{"routed_scale": 1.5, "balance_loss": 0.000279, "balance_bias": true, "num_attention_heads": 8, "num_key_value_heads": 8, "head_dim": 64, "norm": "layernorm", "attn_scale": 0.125, "parallel_block": false, "init": "normal", "init_std_up": 0.0141, "init_std_down": 0.0141, "optimizer": "adam_variant", "warmup_steps": 518, "decay_fraction": 0.883}
Below are experts of layer 6 (counted from 0) of a mixture-of-experts language model. Rows are named router (the router's row for the expert), up (a neuron's input weights, with its number) and show model dimensions 320-383. Each number is 50 + 10 x the weight over its row's rms, rounded and kept within 0 to 99.
After each expert's rows: "gets" lists some tokens that make up at least twice as much of what it gets as of all text. This comes from a sample of Wikipedia text that the model never trained on. Tokens count by the router's weight.

# expert 2
router:69 49 53 53 44 34 60 57 52 50 59 38 54 39 58 45 61 56 49 47 65 48 46 69 54 36 52 50 66 63 35 42 50 39 43 61 59 61 56 40 57 61 50 64 57 61 57 49 31 44 53 52 50 43 49 38 44 51 50 23 47 76 53 34
up0:56 44 59 50 60 44 55 63 50 52 41 53 59 58 53 43 52 41 41 61 62 43 34 42 54 52 73 31 33 48 58 59 54 47 57 67 46 44 62 54 35 52 56 56 55 66 65 60 52 54 60 66 45 60 59 42 41 63 67 61 56 52 38 32
up1:70 49 65 49 53 60 54 51 42 52 63 36 58 26 67 56 67 52 54 61 48 48 38 50 45 61 38 29 53 65 44 56 53 67 68 39 46 46 57 43 48 33 51 52 50 33 47 42 45 46 51 50 26 46 48 52 42 63 20 56 49 54 63 52
up2:48 50 61 38 36 37 60 52 42 49 43 51 60 47 33 44 53 41 47 24 46 62 43 57 61 60 39 36 62 51 45 30 55 49 53 70 40 37 70 65 57 68 57 58 57 68 44 61 39 52 40 58 46 38 55 37 35 53 51 70 41 61 44 52
up3:58 51 26 62 64 50 59 44 46 52 53 47 51 48 58 54 35 61 69 44 46 50 47 54 54 48 44 43 53 58 27 23 59 55 49 47 42 39 42 43 59 42 60 44 37 41 56 61 40 43 36 42 47 65 72 64 60 49 38 65 54 53 49 37
up4:40 56 52 48 42 53 38 31 60 41 45 65 62 42 48 51 50 56 73 65 66 52 40 50 41 46 42 54 50 61 61 57 58 42 59 34 45 53 55 47 38 70 58 56 23 63 42 56 21 51 38 61 43 46 72 48 50 53 45 61 64 30 61 43
up5:35 52 68 49 55 40 46 53 50 64 41 51 46 52 52 45 51 55 25 50 55 64 48 44 48 50 44 46 47 49 44 29 46 46 49 41 48 55 72 57 44 46 50 47 56 57 48 54 42 43 57 58 61 26 42 53 43 50 62 49 51 55 48 48
up6:63 52 63 52 44 31 42 57 53 53 41 48 46 40 34 43 37 44 41 58 60 45 36 53 58 56 58 55 63 54 52 45 47 47 52 56 50 46 46 56 40 49 43 72 44 59 30 74 61 44 50 53 58 59 56 70 49 46 60 50 43 61 60 62
up7:47 49 44 45 48 43 51 54 60 52 58 60 46 52 47 56 76 64 39 57 47 32 54 41 51 56 53 41 34 52 36 31 49 45 53 50 51 48 54 48 51 55 49 46 57 61 45 51 32 55 43 58 38 72 42 51 37 34 45 65 60 60 54 59
up8:54 61 52 46 46 43 63 48 35 54 34 59 48 53 57 52 45 33 26 32 49 30 51 47 19 65 50 19 35 48 44 49 58 56 67 39 45 53 50 33 50 65 43 56 39 60 53 49 35 50 29 52 65 59 51 50 59 53 47 58 53 40 52 42
up9:51 58 52 63 55 87 37 60 58 31 62 34 37 51 39 47 41 56 49 54 66 76 57 31 47 44 55 58 56 47 61 41 40 67 53 72 58 41 71 61 43 46 37 49 42 57 56 53 51 66 57 52 34 52 40 51 72 52 57 46 60 61 65 53
up10:40 42 31 58 72 44 40 53 38 43 62 31 64 52 62 54 55 50 35 40 56 54 47 47 53 61 52 33 57 52 47 62 35 54 60 67 55 59 52 55 58 58 58 58 38 44 54 41 51 54 59 51 53 51 41 52 52 64 47 51 48 57 50 62
up11:56 35 57 56 46 69 36 58 59 58 50 39 65 41 59 47 46 61 53 38 62 49 35 85 55 58 54 55 52 46 56 38 59 62 59 65 52 38 44 33 56 57 42 65 50 57 31 56 48 57 35 53 41 40 55 54 49 50 50 40 50 46 45 42
up12:49 76 48 44 66 48 40 43 55 73 49 50 61 45 57 36 43 56 50 53 54 56 52 59 52 57 52 38 60 45 34 53 67 58 70 49 45 28 68 67 49 48 66 60 53 67 50 46 46 32 61 58 39 32 65 68 39 41 37 36 44 43 65 37
up13:43 58 57 50 43 53 50 59 33 54 55 57 59 48 59 51 30 59 46 40 42 78 52 70 56 43 45 57 35 31 35 48 50 52 54 54 41 14 47 35 37 61 35 55 69 61 30 46 44 55 41 47 56 34 60 51 57 53 39 45 47 59 49 50
up14:36 54 59 47 43 49 37 54 58 56 43 65 21 74 54 44 61 57 53 65 71 54 48 45 55 47 37 49 47 50 45 57 57 51 42 41 33 50 51 47 35 34 49 57 46 48 45 49 51 50 47 60 57 33 63 49 56 49 44 66 44 40 67 67
up15:39 59 59 51 49 42 44 39 43 50 46 52 41 42 65 54 63 64 30 49 47 48 48 23 51 51 48 38 52 44 42 52 42 63 57 45 47 46 57 39 52 61 36 48 61 52 34 43 41 44 61 58 37 41 32 57 44 28 49 49 50 58 63 63
gets: " |", "|", "-", ",", " and", "="

# expert 5
router:68 51 58 71 38 41 50 62 43 48 65 48 47 24 49 52 39 53 56 47 53 57 42 60 34 48 49 40 61 42 55 24 51 55 55 56 47 48 52 50 67 40 41 51 44 45 53 64 44 42 45 52 56 39 66 68 39 66 44 42 35 61 28 51
up0:61 61 55 49 47 43 62 57 47 49 50 58 42 27 50 54 59 46 44 61 42 35 66 59 47 46 52 45 64 44 41 56 50 64 33 52 70 63 55 52 37 48 50 57 39 48 44 41 49 42 56 55 59 44 51 45 57 48 44 64 61 41 53 60
up1:72 48 65 59 68 70 44 50 48 35 60 46 41 42 48 51 39 43 50 59 48 38 28 54 37 47 51 54 45 67 45 38 53 54 65 48 41 45 75 47 46 46 47 72 39 49 30 55 39 46 57 56 58 44 51 84 51 56 40 56 29 56 44 36
up2:48 62 28 40 38 36 48 33 44 51 52 44 46 71 63 54 63 60 49 48 57 37 47 51 38 58 70 46 60 59 64 52 53 51 33 66 48 54 51 45 45 52 36 44 51 55 38 55 27 52 40 58 57 54 40 55 61 44 29 50 55 52 43 56
up3:47 68 48 52 47 47 46 59 38 37 59 57 48 49 57 44 38 60 29 58 44 48 60 68 44 49 42 42 64 50 50 48 62 68 47 44 53 43 52 48 43 46 47 65 49 55 49 44 42 47 39 44 56 48 30 53 52 30 31 54 49 40 27 37
up4:58 63 44 46 46 45 56 54 65 58 73 43 50 43 54 43 43 50 55 46 41 53 61 69 66 58 42 45 37 41 40 62 47 60 67 55 44 41 60 42 48 51 38 40 49 59 30 28 46 62 37 57 55 53 59 67 48 67 53 53 44 60 54 33
up5:69 44 36 39 54 46 48 43 46 61 62 44 59 53 51 60 42 49 50 46 50 46 41 52 59 60 52 43 51 65 67 41 54 30 52 44 48 59 36 53 50 50 61 41 59 58 44 40 58 62 45 48 70 61 44 46 39 21 40 37 36 59 55 61
up6:56 65 48 47 57 55 32 48 46 56 51 52 53 46 48 52 54 46 50 33 53 55 52 59 53 55 59 48 49 40 47 43 58 35 46 50 52 51 47 62 57 61 45 35 31 46 45 53 31 42 51 57 41 40 45 56 51 49 48 62 32 61 57 44
up7:58 42 22 41 76 58 40 52 48 46 66 34 33 52 58 44 65 40 63 48 53 45 41 38 48 64 51 38 56 49 46 53 46 51 60 55 47 43 55 39 53 49 46 71 56 43 46 56 49 48 48 60 56 47 47 64 64 37 40 59 50 48 41 48
up8:51 44 56 47 59 46 37 66 51 38 63 49 50 48 49 46 56 56 40 45 50 43 68 53 59 49 48 48 49 41 57 28 38 50 53 49 55 27 39 53 37 43 58 44 60 66 39 55 63 54 47 42 48 43 72 54 63 61 38 48 30 62 41 48
up9:51 56 40 48 44 40 46 72 59 55 49 43 63 47 63 56 68 35 48 30 41 64 38 34 55 44 59 42 41 55 48 29 66 57 56 52 35 56 51 67 41 70 53 50 62 59 47 39 62 32 44 59 62 33 52 60 71 47 22 51 34 53 50 54
up10:64 52 48 51 42 42 38 48 50 50 36 55 33 35 45 47 57 62 45 41 50 53 34 43 51 39 49 50 57 55 67 49 58 55 42 42 50 50 55 36 50 40 44 59 58 61 44 48 44 29 33 66 63 38 61 47 55 61 57 47 40 51 37 24
up11:74 50 66 45 36 63 54 53 48 46 47 37 41 64 43 30 42 39 49 56 53 64 48 60 36 29 59 50 67 70 65 38 66 54 58 65 59 55 49 49 51 43 53 56 49 68 62 38 33 35 44 54 29 72 70 57 55 40 40 58 43 44 64 40
up12:59 53 48 45 55 66 43 42 46 47 44 66 60 67 49 64 41 37 53 41 43 37 64 55 59 35 53 24 35 52 50 22 56 65 49 75 48 55 61 39 48 58 42 49 49 47 65 59 51 27 67 49 45 55 47 52 43 45 54 63 31 37 73 51
up13:50 54 65 31 62 13 58 49 67 42 50 73 49 50 50 63 40 55 54 44 31 47 44 52 40 41 55 58 30 35 45 49 71 51 61 52 48 55 50 61 54 49 34 48 63 41 43 54 68 46 48 40 43 59 52 61 70 44 28 50 71 57 80 47
up14:51 54 55 48 65 29 62 61 65 42 58 48 77 33 67 33 52 30 66 58 47 38 56 77 46 22 37 58 43 64 41 52 27 47 76 67 47 38 38 45 37 51 32 66 34 44 52 27 51 47 56 48 39 36 63 65 60 60 57 63 52 39 62 49
up15:71 42 56 53 54 34 40 60 68 57 71 49 53 60 41 60 45 49 54 29 65 63 62 51 55 56 31 58 46 44 50 61 44 71 48 43 50 40 60 46 50 49 56 42 55 57 54 42 60 39 37 52 62 48 64 45 52 51 44 58 43 45 62 28
gets: ".", ")", "\"", "a", "e", "}"

# expert 3
router:42 75 43 49 49 39 39 60 45 59 68 38 49 40 54 66 54 57 46 35 56 53 50 53 71 62 49 50 45 54 47 41 56 54 54 54 51 47 59 44 46 58 47 64 50 72 29 67 40 19 36 53 59 44 56 45 64 35 39 56 58 67 55 46
up0:57 54 45 54 55 38 54 60 52 59 50 42 57 44 44 49 58 68 52 39 62 51 47 54 56 50 27 27 49 40 56 60 55 49 50 46 62 27 47 67 39 42 56 54 48 47 47 42 64 57 47 67 52 57 48 56 57 55 40 39 54 48 53 55
up1:51 47 52 51 47 41 65 67 42 53 54 47 69 46 52 49 44 50 47 56 37 62 69 52 45 51 63 43 52 31 52 56 47 44 67 50 41 50 44 77 51 38 59 57 61 42 39 53 45 71 56 50 51 56 52 67 48 41 51 44 46 50 53 39
up2:43 71 56 47 61 62 51 47 43 43 35 40 50 39 52 58 45 53 42 51 50 40 58 60 13 49 74 43 45 41 59 36 57 49 56 45 29 47 74 72 35 34 50 63 44 73 62 50 43 57 52 55 42 49 54 50 39 46 47 43 67 45 46 30
up3:58 61 67 47 37 51 55 55 28 48 34 49 58 46 48 37 39 53 61 50 43 44 27 43 70 71 33 50 63 43 51 50 52 59 58 50 61 47 61 60 47 47 42 51 52 39 43 41 45 28 28 54 52 33 49 46 57 60 55 47 51 65 63 65
up4:56 29 52 52 70 36 59 44 49 58 56 43 65 63 37 52 63 54 39 48 53 50 59 52 61 54 41 37 44 62 41 60 36 38 44 58 34 67 46 67 53 39 58 57 59 61 26 48 46 23 36 70 49 51 45 53 52 58 52 43 48 51 62 60
up5:62 64 69 66 49 59 51 32 56 61 47 47 35 24 54 51 53 51 41 38 64 52 50 39 34 42 35 46 30 39 43 46 50 59 44 38 61 53 74 50 41 41 45 54 48 54 40 33 38 34 59 42 44 42 53 62 63 32 55 46 48 47 52 51
up6:58 57 48 52 58 71 41 44 71 49 67 47 44 31 64 35 59 43 56 54 51 55 43 47 48 63 60 49 50 56 43 42 52 52 49 39 33 46 36 47 40 37 39 47 46 28 55 47 46 51 49 67 41 29 51 49 60 52 61 62 39 63 51 43
up7:44 64 63 56 25 52 64 33 50 54 53 41 39 42 59 47 45 58 60 29 61 55 60 53 44 52 54 29 50 43 57 52 65 63 50 46 49 35 48 57 40 68 56 45 50 56 40 46 28 39 63 54 48 21 50 43 61 55 56 32 44 48 38 57
up8:68 45 67 41 46 57 58 41 42 59 49 58 47 45 54 50 39 70 54 50 39 49 58 54 51 45 25 48 57 44 51 53 51 47 61 38 53 58 68 52 34 34 42 50 58 51 40 39 47 37 55 57 49 58 64 61 51 59 44 36 45 45 52 38
up9:45 52 64 41 48 46 49 47 64 48 54 49 68 50 65 43 54 55 56 47 50 52 44 45 48 49 48 52 64 59 52 46 41 38 64 55 44 33 54 52 45 39 37 52 67 49 37 57 45 63 46 45 25 28 56 45 49 48 34 50 52 42 46 54
up10:67 67 56 40 50 53 35 50 57 50 30 56 64 52 67 41 42 53 51 59 49 57 42 62 47 50 52 51 67 42 44 49 56 58 50 56 43 40 52 57 57 53 57 52 49 67 38 48 35 41 72 43 40 29 61 64 52 50 30 58 40 39 50 52
up11:57 49 42 54 48 42 34 38 62 57 63 52 62 45 40 55 36 50 52 39 50 53 67 57 45 64 45 45 56 67 57 34 37 42 53 41 52 55 74 56 47 49 74 54 63 54 32 52 62 55 41 46 49 48 59 48 49 45 59 64 47 52 53 53
up12:63 46 31 36 55 59 32 49 53 43 58 60 45 34 36 55 49 50 34 56 58 39 44 53 62 48 54 42 53 47 47 34 47 61 52 42 70 29 42 50 38 57 57 58 47 40 41 53 51 54 53 58 57 57 46 43 47 59 36 50 58 44 50 33
up13:54 42 45 23 54 47 61 47 49 50 45 57 66 64 64 32 50 32 72 65 48 42 38 42 35 58 51 62 63 61 40 35 49 37 61 46 69 19 76 43 55 67 51 56 57 32 44 61 28 36 47 67 46 63 48 50 54 55 38 54 55 57 45 33
up14:48 56 68 35 62 35 41 56 48 40 54 53 47 42 54 41 62 60 63 34 37 29 55 60 54 47 45 57 58 42 40 44 64 41 47 65 48 59 67 40 25 53 33 65 69 63 30 43 58 45 34 49 45 68 47 55 58 44 44 47 36 50 70 52
up15:57 55 61 56 52 49 51 48 56 50 59 35 51 47 67 48 52 41 50 37 37 55 31 45 41 55 25 50 60 54 53 46 42 44 44 64 54 48 45 42 41 65 37 55 58 52 40 46 48 51 63 49 44 44 55 50 41 61 49 50 49 50 43 60
gets: " the", " of", " in", " a", " to", ":"

# expert 7
router:68 51 52 52 52 61 43 54 52 61 59 50 49 49 49 66 45 51 72 45 58 45 26 63 58 55 45 43 51 59 36 37 54 43 63 49 29 60 58 40 52 39 36 68 50 53 38 61 46 39 44 56 34 44 34 52 61 57 47 28 58 53 41 47
up0:33 63 62 43 72 51 47 39 52 39 44 54 39 53 47 30 39 64 56 57 50 53 40 44 51 75 66 39 39 63 56 44 34 51 47 57 53 55 46 37 53 39 55 48 43 48 40 50 51 39 48 53 47 54 54 58 62 49 37 57 40 62 29 44
up1:23 50 43 60 54 70 59 47 70 41 47 48 57 51 48 43 62 51 36 64 45 61 47 64 54 54 23 41 56 62 55 30 32 41 53 46 43 33 63 44 49 66 34 45 48 48 32 53 35 57 54 53 27 40 37 67 39 55 36 62 51 44 34 65
up2:39 48 50 43 55 38 51 52 58 43 57 70 58 46 91 51 47 43 45 41 47 47 43 58 50 64 50 55 41 49 60 62 49 57 51 53 57 42 35 57 33 48 52 61 37 64 63 38 39 59 40 57 67 41 57 41 68 46 27 59 54 52 37 48
up3:52 47 27 57 52 57 58 52 46 56 64 45 49 65 54 56 40 50 58 55 51 44 47 78 62 40 42 54 44 56 49 35 60 55 55 36 43 52 65 50 61 55 51 60 39 62 41 48 31 34 48 45 56 48 54 49 58 47 52 71 56 48 46 33
up4:52 59 69 51 55 62 52 31 71 52 55 56 57 46 52 52 33 47 46 55 33 42 58 48 42 52 47 40 80 52 55 56 58 59 39 39 45 46 48 51 67 46 47 62 58 29 63 49 47 60 57 51 72 42 46 53 43 55 44 52 50 52 58 36
up5:49 56 55 45 55 55 36 41 55 32 52 49 56 51 53 60 50 58 46 54 57 49 51 37 69 78 41 24 57 51 38 54 53 46 31 61 57 55 50 35 28 48 34 61 60 54 51 48 50 47 56 38 44 43 48 63 26 54 38 45 53 53 49 47
up6:54 52 42 29 51 62 39 37 68 53 68 47 61 55 59 54 61 39 56 59 53 44 44 57 51 72 57 64 54 46 31 37 45 55 47 48 50 50 38 65 45 51 39 44 39 75 44 35 54 49 33 54 55 46 56 44 59 40 53 56 64 48 47 56
up7:55 47 77 55 55 55 45 50 49 61 38 52 40 50 42 55 41 72 50 52 54 47 33 49 63 63 53 45 49 53 39 34 42 55 62 63 35 48 66 57 20 54 40 62 48 39 46 60 56 39 56 56 36 50 49 49 51 59 39 54 41 56 48 43
up8:55 59 51 67 50 43 67 62 56 38 55 31 60 46 38 49 70 48 51 55 58 72 23 46 48 69 53 45 41 66 31 51 51 35 65 38 37 37 66 47 51 40 39 42 49 55 57 80 56 45 48 53 46 52 48 58 53 57 50 51 57 47 45 54
up9:50 40 36 62 51 49 28 46 55 30 62 43 47 46 33 56 54 58 40 46 48 62 46 62 61 44 52 29 42 54 43 33 39 49 47 59 36 46 40 57 43 44 55 60 60 56 51 64 45 45 46 68 37 66 67 36 49 48 60 76 47 66 58 65
up10:55 46 55 67 42 53 49 41 51 67 47 41 51 63 51 17 50 48 55 66 49 62 44 69 43 54 38 36 31 60 63 60 43 54 53 68 58 52 64 35 55 57 41 42 40 59 37 35 32 45 43 64 48 54 48 55 39 56 51 72 62 53 62 51
up11:47 56 49 45 48 61 36 45 61 49 41 50 59 57 58 24 38 51 49 40 51 53 62 55 43 33 56 45 44 50 39 64 51 55 45 53 46 48 33 66 38 46 58 73 49 38 59 47 45 46 62 47 43 54 37 69 66 39 56 52 58 60 35 27
up12:68 60 74 49 79 55 54 72 58 47 44 49 58 37 32 64 51 65 41 46 51 42 53 45 47 42 57 46 61 66 39 49 29 41 42 57 51 36 51 36 45 51 34 48 59 60 47 56 49 58 48 56 36 43 52 44 67 49 45 58 47 57 55 45
up13:56 35 57 61 56 46 45 66 58 30 41 57 51 39 60 43 53 50 49 46 68 69 42 52 53 47 55 44 58 47 70 39 52 57 42 53 50 46 63 32 47 36 53 53 33 54 52 48 51 60 46 59 52 46 48 54 57 43 52 48 41 38 48 36
up14:55 62 42 49 34 57 47 54 48 44 45 41 54 63 56 50 49 62 46 51 58 41 65 52 57 47 42 30 54 46 52 54 51 48 50 71 40 48 57 36 39 45 58 64 42 49 55 40 40 43 43 50 13 50 52 68 64 28 67 57 55 49 43 54
up15:48 59 52 39 41 54 36 64 49 41 62 39 47 71 43 54 39 64 55 34 61 50 57 53 53 45 50 52 56 57 46 54 68 42 48 63 62 51 45 54 40 50 44 62 51 45 54 40 31 54 67 42 67 34 66 65 59 40 42 34 48 51 51 45
gets: "\n", "  ", " an", " as", "\n\n", " Al"

# expert 11
router:47 54 62 44 61 45 51 54 40 59 56 51 51 48 36 43 64 59 69 53 66 44 57 56 61 58 43 34 41 62 43 28 55 54 45 48 59 58 47 31 41 52 64 63 66 74 47 38 37 29 43 61 56 40 57 49 53 46 39 51 44 63 35 35
up0:39 72 70 56 45 52 33 52 47 53 42 42 70 60 52 45 56 55 44 48 70 60 33 39 52 61 45 29 54 55 58 62 32 61 63 46 49 48 38 49 52 46 50 56 63 67 42 58 55 43 43 58 56 52 49 53 51 57 42 61 42 54 51 65
up1:36 43 29 59 48 59 34 39 62 47 44 33 57 64 42 36 43 64 46 51 65 60 32 56 42 43 59 50 41 39 58 53 61 66 45 49 29 57 69 36 66 48 51 42 41 45 57 47 64 50 40 41 62 48 58 42 40 50 49 54 47 52 53 41
up2:64 49 37 52 70 60 43 49 63 44 37 38 48 59 49 43 46 35 65 50 53 63 59 48 38 54 69 42 43 47 46 51 60 51 42 55 52 33 53 46 21 61 48 47 56 71 54 51 58 42 39 51 53 65 54 53 41 53 46 66 48 49 55 41
up3:54 49 51 57 57 46 64 55 32 53 46 44 43 59 50 57 48 50 66 63 46 48 43 55 52 51 70 66 52 48 57 32 53 59 64 43 41 40 36 57 47 44 47 43 44 52 48 48 21 62 57 41 50 58 55 36 50 49 56 61 56 63 67 55
up4:55 53 41 71 50 46 28 60 44 42 47 48 67 50 35 39 25 46 52 40 78 57 55 56 63 48 40 53 67 50 72 30 61 51 50 60 55 47 77 57 67 54 57 57 49 37 52 57 52 31 59 69 56 50 57 34 37 47 46 54 49 47 52 39
up5:49 50 54 49 45 48 46 57 47 57 47 52 39 58 46 48 47 42 65 56 72 53 35 31 36 38 60 48 60 57 39 66 44 50 47 54 57 42 42 40 34 49 48 60 37 59 43 46 49 55 30 67 52 47 57 42 65 56 55 49 57 70 63 41
up6:47 30 60 46 43 51 64 40 51 46 47 62 52 54 64 54 57 50 66 66 56 58 51 57 51 45 66 45 66 58 48 47 50 47 50 47 49 36 49 46 33 44 38 36 65 44 43 53 59 59 60 63 43 35 58 46 40 60 49 62 41 65 63 56
up7:42 38 62 41 38 51 47 60 56 59 72 51 47 54 50 52 44 47 41 49 48 48 48 49 46 63 55 55 63 51 48 44 48 52 38 74 48 43 56 34 36 43 53 42 48 57 60 36 39 61 36 41 49 57 47 54 54 50 50 36 39 58 42 48
up8:45 53 52 49 39 45 37 55 39 58 63 55 52 37 53 57 53 52 61 45 43 37 31 62 40 60 51 42 60 52 69 38 48 51 46 52 44 67 69 16 35 40 44 46 61 56 50 45 38 63 48 46 54 32 41 51 35 53 57 55 61 48 43 50
up9:46 73 43 66 40 53 53 49 60 56 50 49 61 38 56 60 53 53 73 64 67 52 55 54 56 67 68 48 56 62 63 47 39 53 47 67 52 58 33 46 28 61 55 53 44 48 45 55 46 54 49 50 56 47 63 48 48 49 58 59 60 54 53 55
up10:50 49 34 48 47 35 38 51 58 54 73 52 52 54 48 43 40 47 50 41 49 60 47 48 53 52 59 64 47 76 49 39 43 46 68 54 37 56 54 35 33 62 53 78 32 50 47 40 51 56 40 52 53 53 59 36 57 45 48 51 48 44 41 37
up11:42 37 48 60 47 54 58 60 59 39 43 56 52 50 67 64 44 55 56 57 37 57 39 79 31 55 52 56 41 48 48 56 65 54 57 40 54 39 54 45 44 42 50 57 32 33 51 57 42 54 42 61 51 39 50 42 71 70 36 49 58 42 44 39
up12:60 42 66 41 43 59 66 50 49 67 57 45 60 38 55 71 58 55 49 40 51 46 71 51 58 51 61 48 69 50 57 43 37 44 56 39 54 38 30 64 51 34 47 58 46 35 66 49 65 52 33 63 46 36 59 65 62 56 60 47 48 63 53 50
up13:52 48 50 58 70 40 50 59 31 67 54 58 58 58 49 27 48 57 41 51 39 51 48 53 45 49 42 60 57 48 68 51 63 48 75 55 57 58 51 48 53 54 56 28 50 59 34 53 46 47 43 43 65 73 56 55 43 49 44 70 38 48 45 32
up14:70 45 48 60 41 53 61 48 56 35 46 70 54 59 55 61 57 47 49 35 51 54 63 62 44 50 59 56 57 47 45 33 67 36 25 55 51 29 68 62 37 64 65 48 42 67 56 38 53 41 54 49 52 62 51 53 43 40 54 54 52 65 69 36
up15:40 51 51 57 61 52 67 45 59 46 63 52 63 56 56 36 47 37 46 63 42 52 53 66 54 40 43 51 52 68 37 51 51 40 51 51 56 55 47 39 32 36 48 41 36 46 48 37 48 58 60 38 55 39 54 50 60 37 18 69 54 47 57 36
gets: ".", " 0", " 1", "S", "M", " W"

# expert 1
router:68 52 55 57 42 46 35 60 70 45 67 48 44 40 46 31 42 70 56 56 61 54 61 61 29 38 44 23 46 45 52 38 41 50 59 50 44 47 67 40 49 67 48 55 59 62 50 62 41 37 38 54 46 46 58 58 23 70 44 42 28 57 35 46
up0:48 51 58 46 38 34 34 44 74 32 72 38 57 47 51 54 50 67 53 48 52 33 48 53 65 59 34 59 46 34 48 48 42 51 56 49 45 58 37 69 50 37 40 50 56 44 43 48 42 54 47 37 37 42 58 55 54 44 48 46 49 64 58 44
up1:50 65 60 76 47 34 39 48 46 47 66 42 53 45 48 44 51 63 53 39 49 60 49 47 41 44 50 35 39 61 33 50 30 78 54 65 59 58 47 48 57 49 34 46 45 31 39 53 68 37 36 48 43 32 61 64 42 40 40 62 30 39 53 36
up2:40 69 42 59 60 49 49 57 38 47 48 53 50 33 40 34 64 45 60 43 52 52 60 46 59 60 42 46 45 37 49 40 52 66 56 39 45 54 48 52 64 61 44 61 45 61 42 43 44 50 38 65 49 46 48 52 38 31 52 52 51 26 58 39
up3:44 68 67 53 56 56 38 50 82 34 50 36 55 35 61 68 63 62 45 48 54 53 45 66 64 36 58 48 44 61 57 37 40 78 39 47 53 42 48 44 32 45 48 44 35 48 47 60 48 41 46 62 46 39 47 54 40 39 36 55 42 47 46 52
up4:54 41 47 52 47 47 48 46 29 55 73 52 56 43 54 63 50 61 50 54 43 64 49 47 36 55 56 60 49 53 57 47 42 52 72 61 45 41 57 30 60 49 51 59 43 51 41 57 41 26 49 53 54 42 41 76 55 41 55 43 49 63 55 38
up5:84 56 43 41 51 48 57 36 57 53 58 37 44 50 43 55 50 69 50 47 45 58 43 51 56 40 52 49 41 48 66 40 47 64 73 57 59 42 62 39 40 56 75 55 45 55 60 37 35 51 38 52 42 48 44 47 43 64 35 58 48 57 62 36
up6:37 54 43 55 69 40 36 38 52 48 67 40 56 46 57 39 57 50 48 29 65 55 54 61 41 43 25 59 59 51 59 48 44 50 64 59 40 61 55 43 45 56 44 47 41 42 40 36 32 46 32 58 18 53 41 58 61 47 54 70 52 49 48 36
up7:59 52 42 49 47 39 45 46 35 45 56 39 54 59 48 53 42 38 45 56 64 45 50 38 33 56 41 49 51 48 34 35 65 62 58 62 49 46 46 54 61 37 44 55 60 56 36 50 50 47 44 62 41 46 46 37 48 64 45 46 42 55 44 54
up8:29 46 48 40 56 57 37 65 52 27 56 53 54 37 26 51 43 48 48 53 30 36 39 39 21 44 44 48 38 53 55 61 59 68 51 42 39 48 39 53 58 56 54 77 22 42 50 67 44 57 35 46 49 43 39 64 69 69 56 49 47 61 46 50
up9:61 47 45 50 45 64 38 49 46 75 43 50 47 47 40 55 65 47 43 65 39 61 58 61 51 52 49 27 30 44 67 30 41 47 77 57 58 38 64 53 39 44 48 44 55 61 43 47 60 56 44 68 56 59 56 48 44 54 53 40 38 56 42 52
up10:29 74 74 57 52 49 42 52 56 53 56 43 59 66 32 52 58 61 65 64 42 41 49 42 58 44 36 50 42 53 71 50 45 32 54 63 50 40 57 54 68 55 39 42 49 56 46 43 54 42 28 55 52 37 39 65 59 40 61 62 46 44 49 38
up11:42 53 62 37 47 38 42 44 53 57 55 36 43 49 66 45 48 57 51 38 40 46 40 54 41 38 46 46 49 70 53 32 55 60 53 34 56 44 44 39 40 52 38 73 37 48 63 64 47 48 32 53 42 46 78 50 54 36 42 41 45 41 49 45
up12:54 61 47 71 52 54 52 55 47 58 49 53 64 52 39 54 50 59 40 48 45 59 55 48 76 51 43 45 69 56 46 37 48 58 50 58 28 50 67 50 53 53 25 51 53 52 39 38 39 45 55 55 53 33 42 53 55 49 51 51 56 42 38 50
up13:57 65 46 51 58 52 51 69 49 39 61 66 48 38 46 56 53 54 63 55 29 28 57 52 55 67 55 65 51 44 65 40 51 44 62 43 61 47 53 64 44 54 41 60 45 52 43 52 48 39 49 37 42 57 42 64 67 64 55 57 55 49 31 39
up14:57 42 38 51 49 62 26 62 33 52 42 52 42 42 46 51 52 22 39 42 47 38 48 71 54 53 37 46 35 43 28 42 46 47 50 54 51 41 43 35 53 60 45 69 54 62 21 51 39 40 49 45 58 41 50 49 55 58 41 50 46 68 52 48
up15:50 45 35 66 47 39 62 79 48 59 62 47 58 48 39 58 36 55 58 48 59 58 41 37 42 40 55 36 58 54 47 50 23 44 54 41 39 41 53 59 71 50 48 43 47 66 49 55 45 51 55 62 34 36 53 43 48 69 55 65 37 56 46 59
gets: ")", "%", "0", " /", "1", "2"